{
  "n_layer": 12,
  "d_model": 224,
  "n_experts": 40,
  "experts_per_token": 2,
  "d_expert": 208,
  "d_shared_expert": 192,
  "activation": "squared_relu",
  "moe_layers": [1, 3, 5, 7, 9, 11],
  "router_score": "sigmoid",
  "normalize_top_k": false,
  "routed_scale": 1.0,
  "balance_loss": 0.00216,
  "balance_bias": true,
  "router_cosine_scale": 10.0,
  "n_groups": 8,
  "groups_per_token": 4,
  "init_std_router": 0.0348,
  "lr_router": 0.00094,
  "vocab_size": 20444,
  "norm": "rmsnorm",
  "norm_eps": 1e-07,
  "tie_embeddings": "early",
  "optimizer": "soap_variant",
  "lr": 0.0072,
  "beta1": 0.95,
  "beta2": 0.99,
  "batch_tokens": [65536, 131072, 262144],
  "seq_len": 256,
  "train_tokens": 523000000,
  "steps": 3638,
  "dataset": "wikipedia_en"
}
Below are experts of layer 7 (counted from 0) of a mixture-of-experts language model. Rows are named router (the router's row for the expert), up (a neuron's input weights, with its number) and show model dimensions 0-223. Each number is 128 + 24 x the weight over its row's rms, rounded and kept within 0 to 255. Numbers have three digits each.
After each expert's rows: a language model's description of what the expert responds to. This comes from a sample of Wikipedia text that the model never trained on.

# expert 37
router:151149102149086101114128125113140097134145111096095155097169104084089135134156142117115178170139109143152134121183134146093091121136068084157165102146135120103120131110115149131145176135127124141152141107088117154138110093132117100131175146114121132123140127090101114127147135095145137151126111118121113131101100108131108123113140090128159177144112143071108096152124119180133124127114055113156125131149103115141134069123097143106154134067149135145164104113156146120121110126194084122147118126110121168131101078165141097164091117122138155144134124149151120144115129153124120149133101108126120103139111105125125131142088117123160124109150165134142143159120171132154136136103
up0:155151114134100117100145102153200073160111061091106137124180128135119125122131161139165181112082121139167153073152143150100137124123108164142163133074086133143154156128157105117109111110135129153133091132080127170145119129147107149173120160146129099135117126083113111118111122152153133131099153097139122144176148099175102110112159121128131127127153131125138129169125133094104103129142152127145114145093117178166094109118146104131119118115144148134102108090093098096105096112158121115144141112099090140106136127153092166125120116128109125149107134105157122121099113128125121123155101133157110134081102105142130112099124152150144083120141145110144141157093123136145117161116
up1:124151087130094117123133143152119106147165089147145163115134153151134125109084104091105112149094141156118136164136154173139089112108137107162148109129125121155118091126133153109107088125124094115153144109116131117201134109138147120140146145122106138121170123115092119125128150114120122134125162175144120152125141146123126154139091150134093153127114172130147147058161168145155140099149159130166110100117091108131100080118120190105152136113081108127110126164119139097058117098167119160106078119137161125127143113109117195127143113127111129120130108149100138102103161137152126169144128130150099146144122151180171132174139129133119097108149137125139123113107123124154154134112
up2:174118126100109117129113196131126128108139138066114153124144118106110126125134121144161142152150109119114131093142134094124089132170123107142103102085132138119133144174164177157150142163165146134144115137147137087156105146106166101112119141119125124131125122115132087137148139129097151186174140102129139150139119126135133144120160185137092094119106091133095117132115083169090117168124153107143100129130154078113134099122097138118153079133100096109085097151132103107157119093163160129150116188108133123169117120104118139102131100131140149144081118132137132077131119127129119156118111114127143106128147120086087124122139135134140118124172094113157169141116140119184156124101
It responds to: Numbers in album, song and review contexts: ratings like 7/10 or 4/5, track lengths 3:14, chart and release details.

# expert 16
router:127139169127123134141157082133083086132135091104090132121167115120091142146150179121148134129134150132157151091133130077129108128110097115105134112127126118122149101146177139110130131094112131132212129160104097136126105119118160143126153128137130134194098133114123136110128173112145148102104115094150131150143139152130131109140170146106153171107123091106137126098140112181149114148112082101109153139140170098100126111108142109123074151106113101182094114131131142147143105098138128146138125102150114154104139096147128131130112081152107182126062112136159125137112143136149129134138136114120150159150106138081131092125097132096142085137144129147095138116182131162111125158125
up0:155107106156152130109125152133122154141100130101156161110125126111141123118129130165149162109110118120137146118115114085093125135136106139129111123122136136141138134128106167146122129148103150153130095158156074124140105141137143084156121103112103118132103128122117172152100148111111154124126128152114130097115164110094109119116133131152135163154104170070164115127113128108158149109150077106117142112116108121082108139150124124097073122092112146145089152156166098129111082082108142127121082127220135163109148158198179206109139138133135145168115108124126147161123115115114125115136100123145127154143110128098143118097134134151132089148148118128127091120139140119102193117109
up1:171115137129132122130145150141097098146092088112149127150145135140151131126143099120108159100113099130111122127127160093155113180143092146109097146104140129106150134122116091146131144137181139117105131137156110150101131130114141176132149176144121141142076154112096134136130129117121127111062140125151123152081175162153131130157119104098144108108181110136131096120165128153143115158115130118085146133137128070111100167096169157150121076097135086094081116127120168154131116087138123128098099107196120157132120160116139122121137145148117138100082125158132154098114130128072118091136140109162127153150162108083130082129132162140140096097144111121138118143129115116130107118136
up2:120117147131159103132135110148139139141160102126112088142094118120149129109120124112100136119138154105135150133158111121151103150102106166131132167123124117180157124127133124111144173135106134122096150106150140160103172121137114166091146115107141138132133185137182156112057151080107126126117117140147109148098148110124087116134125099102131130086156174154114086151139142127147092116150133151123128082130136115121121109151174135143133126154142095155121137205135144140144139139119145173117137092095144142148151108103125098095114143115126159113143110151184114148126183199154162132143133085162153139064129153121113094118120110118119089123113148087092119123141148142144145137143
It responds to: Sentence-final periods and words ending sentences, especially census demographics prose, e.g. "partner present.", "65 years of age or older.", "season.".

# expert 33
router:116150169113123146079171111146091125129157138103117135087117128123116115093123149133104161188130145163172090112178156110136164117098094139136125110100128147127148142120168123137128132142117136127186131139109105108103132100153115130122191111120137086127115118138129114128116164053177109120113117142129148105115124105128139116105149152108116115126068127075059115110119133106115134125116076134124112137153127109107119070111126161104127107124139097178125118149129136153143098073131110129169132140124128168141092072134091087165135106121136122122128119131137108148156164129105129101124130150103097121114116100133119115114127115123117101130169175144163112102138131166087118128126
up2:187127126137185153102077114165141164120130137130133154108108129096116123100116137130089150134161161142097120126109143147117122133095136150115126118129102167133182103175135136141091114089140130093144176131096131111118084178133115132103139172097107124161148157140138148150111112118126115127131147131136134134149116141145148128136114172105110104145130134106117100133087123115139093158144147128101146106146123119116127094124086146088146097128174147124145109070122132125119136146123117149162153067192150165105111101078098100153142100160119158123131138090105129117140089134094114103153127128100116089101109133126171133109096109133105149110134177152138129093112116138121149188144
up3:083133141155112114184184133125154143131168102141168101133116143139121130121110116124108138126136150136124136118139167110137112084142080136137078098117106138115129115151100115160105162135165177072096077091103136126137126152162109158128168176153148126164148084133143106130104138101131139107113132117159150104130119089114104118138122175150150120117135123135086127133167149136077100082108102142130139101104138084092086103128125128134160105138156156144141107155174123122119095112151102148138091117118191118152124105132104142117146130098154147079131124145147161118128087108139114113139141112121075121130153130094118118084128122131125107125105092128106173116117101133131134127170
up4:083176129131147131125108117159122115140167146080138151129147151138102161101120104143147136102140125140125146160153102108136153134114112125163165129154153134210095145133134138137089114153144103127134169133115101126122087097123119128133126128106138142129104136105131123125061132142141135103161121138144136128121172118122169083107200114086118111147125146122125111162093116137158141134146110121108147126082138135117112096153155064107139094121144125144135143164117155106108144135136107154172142136115174142108116151163126157114171082101150147163092136122172145123139120109152095147096121126138132148133150087149095133128156133158145110087140121110168124061125163146145161102097
It responds to: Line breaks ending infobox or taxobox fields, before the next "- Field:" entry, e.g. Scientific classification, - Kingdom, - Starring.

# expert 30
router:120136118121125128158142126173074099125122116117116144133120089087108130089101143153110139159125166161150112140216167159099087139139104138161148102110131093119128119111128116153111132132140159134138177124135111136138114094158132127120131117133122098150129116095129128163120148078157124112103118113132158129123126065142147119146142097128135137142135130106081120119091119135126107126127033125102161138125149146102127074113143153156121109117111116208182126120143125160102077096145118131147112129110126160095120110084149088143131132113134173156099115091155130136121144125113146113159106138121120126153107078168093112117145132135135118117152113114135100134155114132135128175130
up0:150146166144124140124105146090096110123100124115138121125145138132089158131126132117147196126113128142152109108124124131091101141145153099129171119155134115179148108138129158131080129131161161099145147128113139151128159151132164149138098162113086096144097113128111149160119149111125118182120155108132115113134125129156175195131082150134132120123135110161078138134088180102149129119135156093140147114173170100097108116154098096101106141103069126150154131115167091168117107110165112090141151120106122165119134141113102137120150125111146096137125096107154120118120114138102174128181110158118137143122138122139119128118089133131138150135101151105131116080080115136164086167122
up1:137154150100100117168130112111119107146134129106123197100093130124107125110117147147162130127093121114122135151154142124143100137139148113136093118144148118127152111119129138162122140104138145116088142118117148107125164094121144094142124120166118146084157163118174098118101114098119142146192142064153124085122136138148126146108149123159128075136136141114117106137096128128138093117186098149061131110128122150094104111137118098173122118082134134116142166139152158137144145125150133088140108118107116114135113095119106105138134092139148079168096091101137176113084157141097180102079131125083111103140108066144094136078132129126108151127130123120135095133107154127111115129122
up2:105154104084079112150068099145133093151102087131123138148147151142133112175081130146103176133124154160106082114100153122109115114152104156135087099138098181137117107133161105126104098122111146143142118174153097176197099110122123126090121128119091084075107172126131120145116101125108149100131131124093122109104158146124136155124139103151172117094144130133121155112154079127098098141150098102083095127150126154104090097121126140133138138139111123155107130116095121142135066114145161131150098110099135112111110140122088145107140164119131147133116144131135123154142087119120114120162133118165134101110123119141105109091148110085087100146128119129144149116144135132144136150101
It responds to: Line starts and labels in infobox lists and award tables: "- Publication date", "- Website:", "| Best", Nominated, Film, line breaks.

# expert 21
router:128159100148092150130142100133132152109112127090165136104139112127074088092123153118131152204142125129154138157155121121131103115103072181117136104112152131137145135147135091163130110119124109128119150114077075141150122114116107104108141121103087115122102155144123119108128125110147129131100111139142212116141144102179111122126152097118152134143074118094133095138163093172099137122120109109156124118123122061133173079127139143135125138061141122146095132139150136154123109108136085157164143110088150176111091102113138104154135118098118199125103126152116139147152137134121148115117094094143114121105133128126130136127103158122138135120105127105126118122105146156122138130104
up2:132146134117079163063135124111161142148145133113129077093159157133097112120093135148122162114109111144138104168172131055119122091122129150140122137113132102151147151105124131132192142103135072109089139138124132156119141143135153137121139115124110164155121123112178104132095158093161150097101120136097167140166118121099109122133193121132157153118157164116120164129098098141117107115137136091095141101104164097127165141113124137123126119135159093138148107091129133173124126119106109162127125129101117104122133122114142129119137081112121139124115156158133110137132104144143105150133184149165083136106119136124115121113104096142171133115129065109193143135124161157131140111109
up3:097171103123163122141120097152143115163152140110081139107099107110146104134134144144136119162154154124134118125159124138131104157115112086141130092086121111139126133162090171176118146123132091126126116125083071116098124133092115112151132143123106100118111186118110124103112142092116167132098127152081147132122127137142126117142142154132102166148129158124129078136123102102119118130148166124099147104131141090137095164104151106125099115152127125151086140134156142192119132068136101165135189079125128114073162146090133093180127137106126133095086092153171122158124134123133104152115124109121116161109080154106145101119136110152098147130115166145140103128112127136143124132135
up4:146082097104150134131134160150109143158111106126128105139160095129120133114109143161131171156143140133125141114157125124114159150109149159151125086120126116100129156111114135176113146137132105146152141178090121141128130146117154081178137108159133120120094170122104136165142149115142118105139118132112129168148144136136151089147129120147087128153103086144175148088132182129100139134131128105074146112114106132163143111144126107148131137115104120114127138072109092145111112124143120175149124151123162181122136143186145111154154174168143147087119124129127152133130130129110125077092138146121141153094107155131122183142100113140125118166137134168168056126144113183085142119141
It responds to: Degree, minute and seconds symbols and digits in coordinates, plus route and place phrases like along the, US, Creek, postcodes.

# expert 34
router:155134135167096163115141119170117124149125083148097126122115124130089121077133138118097120170140162168143159132148162121164087155137112140162118122105132139155145097108174113142135140132120141153147161122101132129122106098131109131106169128125057083105123146113117113148151178141139135124119101102107142137120150097129146104126151121123115134129144155054087140149100102121141174146137072084123115119085180132091148038152117120108100113111128112147121124113106126139164098088118099123114156138145133153129133106096131129162150109165166152145108108103126142117110135169132123106151090111128138120156105146142137116160112105142129119165125140131123132139166159102087143150141
up0:123124134116096164116137110106109115133100087109108122085142143146127132119130133120104173146170143127145128123155127141152094164119102153167157113090095170137073105101096128162189132117095120137132143097097112124133122099169124113151115158109127104131151155099109133099126143128146116143163136081100111075142120129102083106056139109140118152126156129109120135127132105131113137143133107084132103140135091105110115124085138103179080145106124170124107126108147130098107122120113108171104159102125153161103144117082097131122128132143110133143147122090142141124101115129145145130162091126158132111125145155107120178108138136158107092164073123154092150129133114084067107102126
up1:174110123137108122136148115108174133125114168130107101166134118099118079127082127116088131111177148109137103130190175104150127108111119120160152124118114113119108172106146138115127156080108120119139153182115092119132126134148112154108135154134071111161137137092119141128142152125144113163161123136109115110098170151091098152097140107118117144112107152113089169141135097122139110166111120083085155083122105121071126128144105151119119119098147135148133125099126134109151105124158102098102160094160115138133121098127111098143133152120177110139120131104128121142057147178095139056111138113134097124147128145136120096130139140171148139141116129163131131134138147089142158113121
up2:184115122165160090166100202116164108118135122113153113114113105147127098157115112201181170123134154160115156123153129093161103085115129102149150129125145095143139121106110107111115094142125145160126140108111128107101107095119107103133147166144136134110151120129146152148147104126147162128158129183147154134122139116122154155129173145138154147086168123091102152139116124129133178121134125136154134129149137128100078118166143116117062108141172126124152104082118119176139118120118157086130153132099130112134154113120113165158116117085140110104125133132090111084123130149122117111127112157172123129082130163153137137113144121130151104112155132126123155161111121100116152165152
It responds to: Pipe separators, header cells and line breaks in wiki tables of results and elections: "| Party", "Candidate | Votes |", "| Date", "| Notes |".

# expert 5
router:131145184141068158146151108138108105138120104085141118102210129146106108116119118100101135140145144136123159131143172171136173121148107120150146107157152129151132120119131104139164160131161086131125146168118138157134111105122136111124155119120067104130139110135154110109142158132123166136141104135133138129142105115086125111106164089129108146156073112120104140124107130150116091118124124129140130106113154075108126010110129114128140139059122144126123111091118137135146121119158127105126138076123160155127084122130085149139121133127150122143146104142147124136151134139112125135154105112114102140121111125122099143144139165133093133109115128163106144130171181181134126112112
up2:143145124130096118157096129082115114120144137140144112122090142164094127119100107082128111109148144138123127153139153083127121177158182129152123094109131115123122146147095161126146114124079136141159107126150118122176138108131136081131095095119136106140128159102153127171129142144178114114112145140127134172151070167150160146154163108093092106167123169096103092128094108100118155117122143134132096119127121131137133088155097140112125164084120101121120088101138151157115142104141127140121125082127130140176080103095108079099175139099157138144128119163167176132114135131115119153116121134136127173136132136162125142140098131129142122092135145168142128108134154148186143169127
up3:136140149166148089111142081132139139161159122095180113114125122123112133114106167157104123104113085156139171146143159102126110148162138153137121091117133144167106136131145182080156128095162111105110129139138102131129141149072155147078162164150104092130159131114128119138140140155094137123161093135169174165133114125109107125124140133158110095172110166107122120089145105124140177149140168133127101130123117084114098131118147099094168133099124125148107120122083117125104126165120179158149098142129127143119137078114099098144156103120149143153104163070114129118152099109137124181140126140118110167128112131077101134146141129154111134179139108125126132148114140135132100132134
up4:131102115183116150148143133112123122135106102114121090071162105162111136151137126123126140126119136118157154128160175098152115156106127119123144121154121124131125122128111184136173097156085138115118083149139109095141113123154159120150113131143098134120155125106141117103160203132087138124133130124106116131109144108151138147110145131159122129147101095091111077127129137126150129159165139107189135132155152078151108104147138111126096134140170167147140121095125139132126158117183119114117120081117130144133176128119120078126087122146099142137183124129113115140127117124141165131134173205153149142108095152133133151135114131138137116096116141109139161209105124166119106149120
It responds to: Digits, en dashes and pipe separators in tennis, basketball and racing result tables, e.g. 7–6, 6–2, | Win |, | Clay.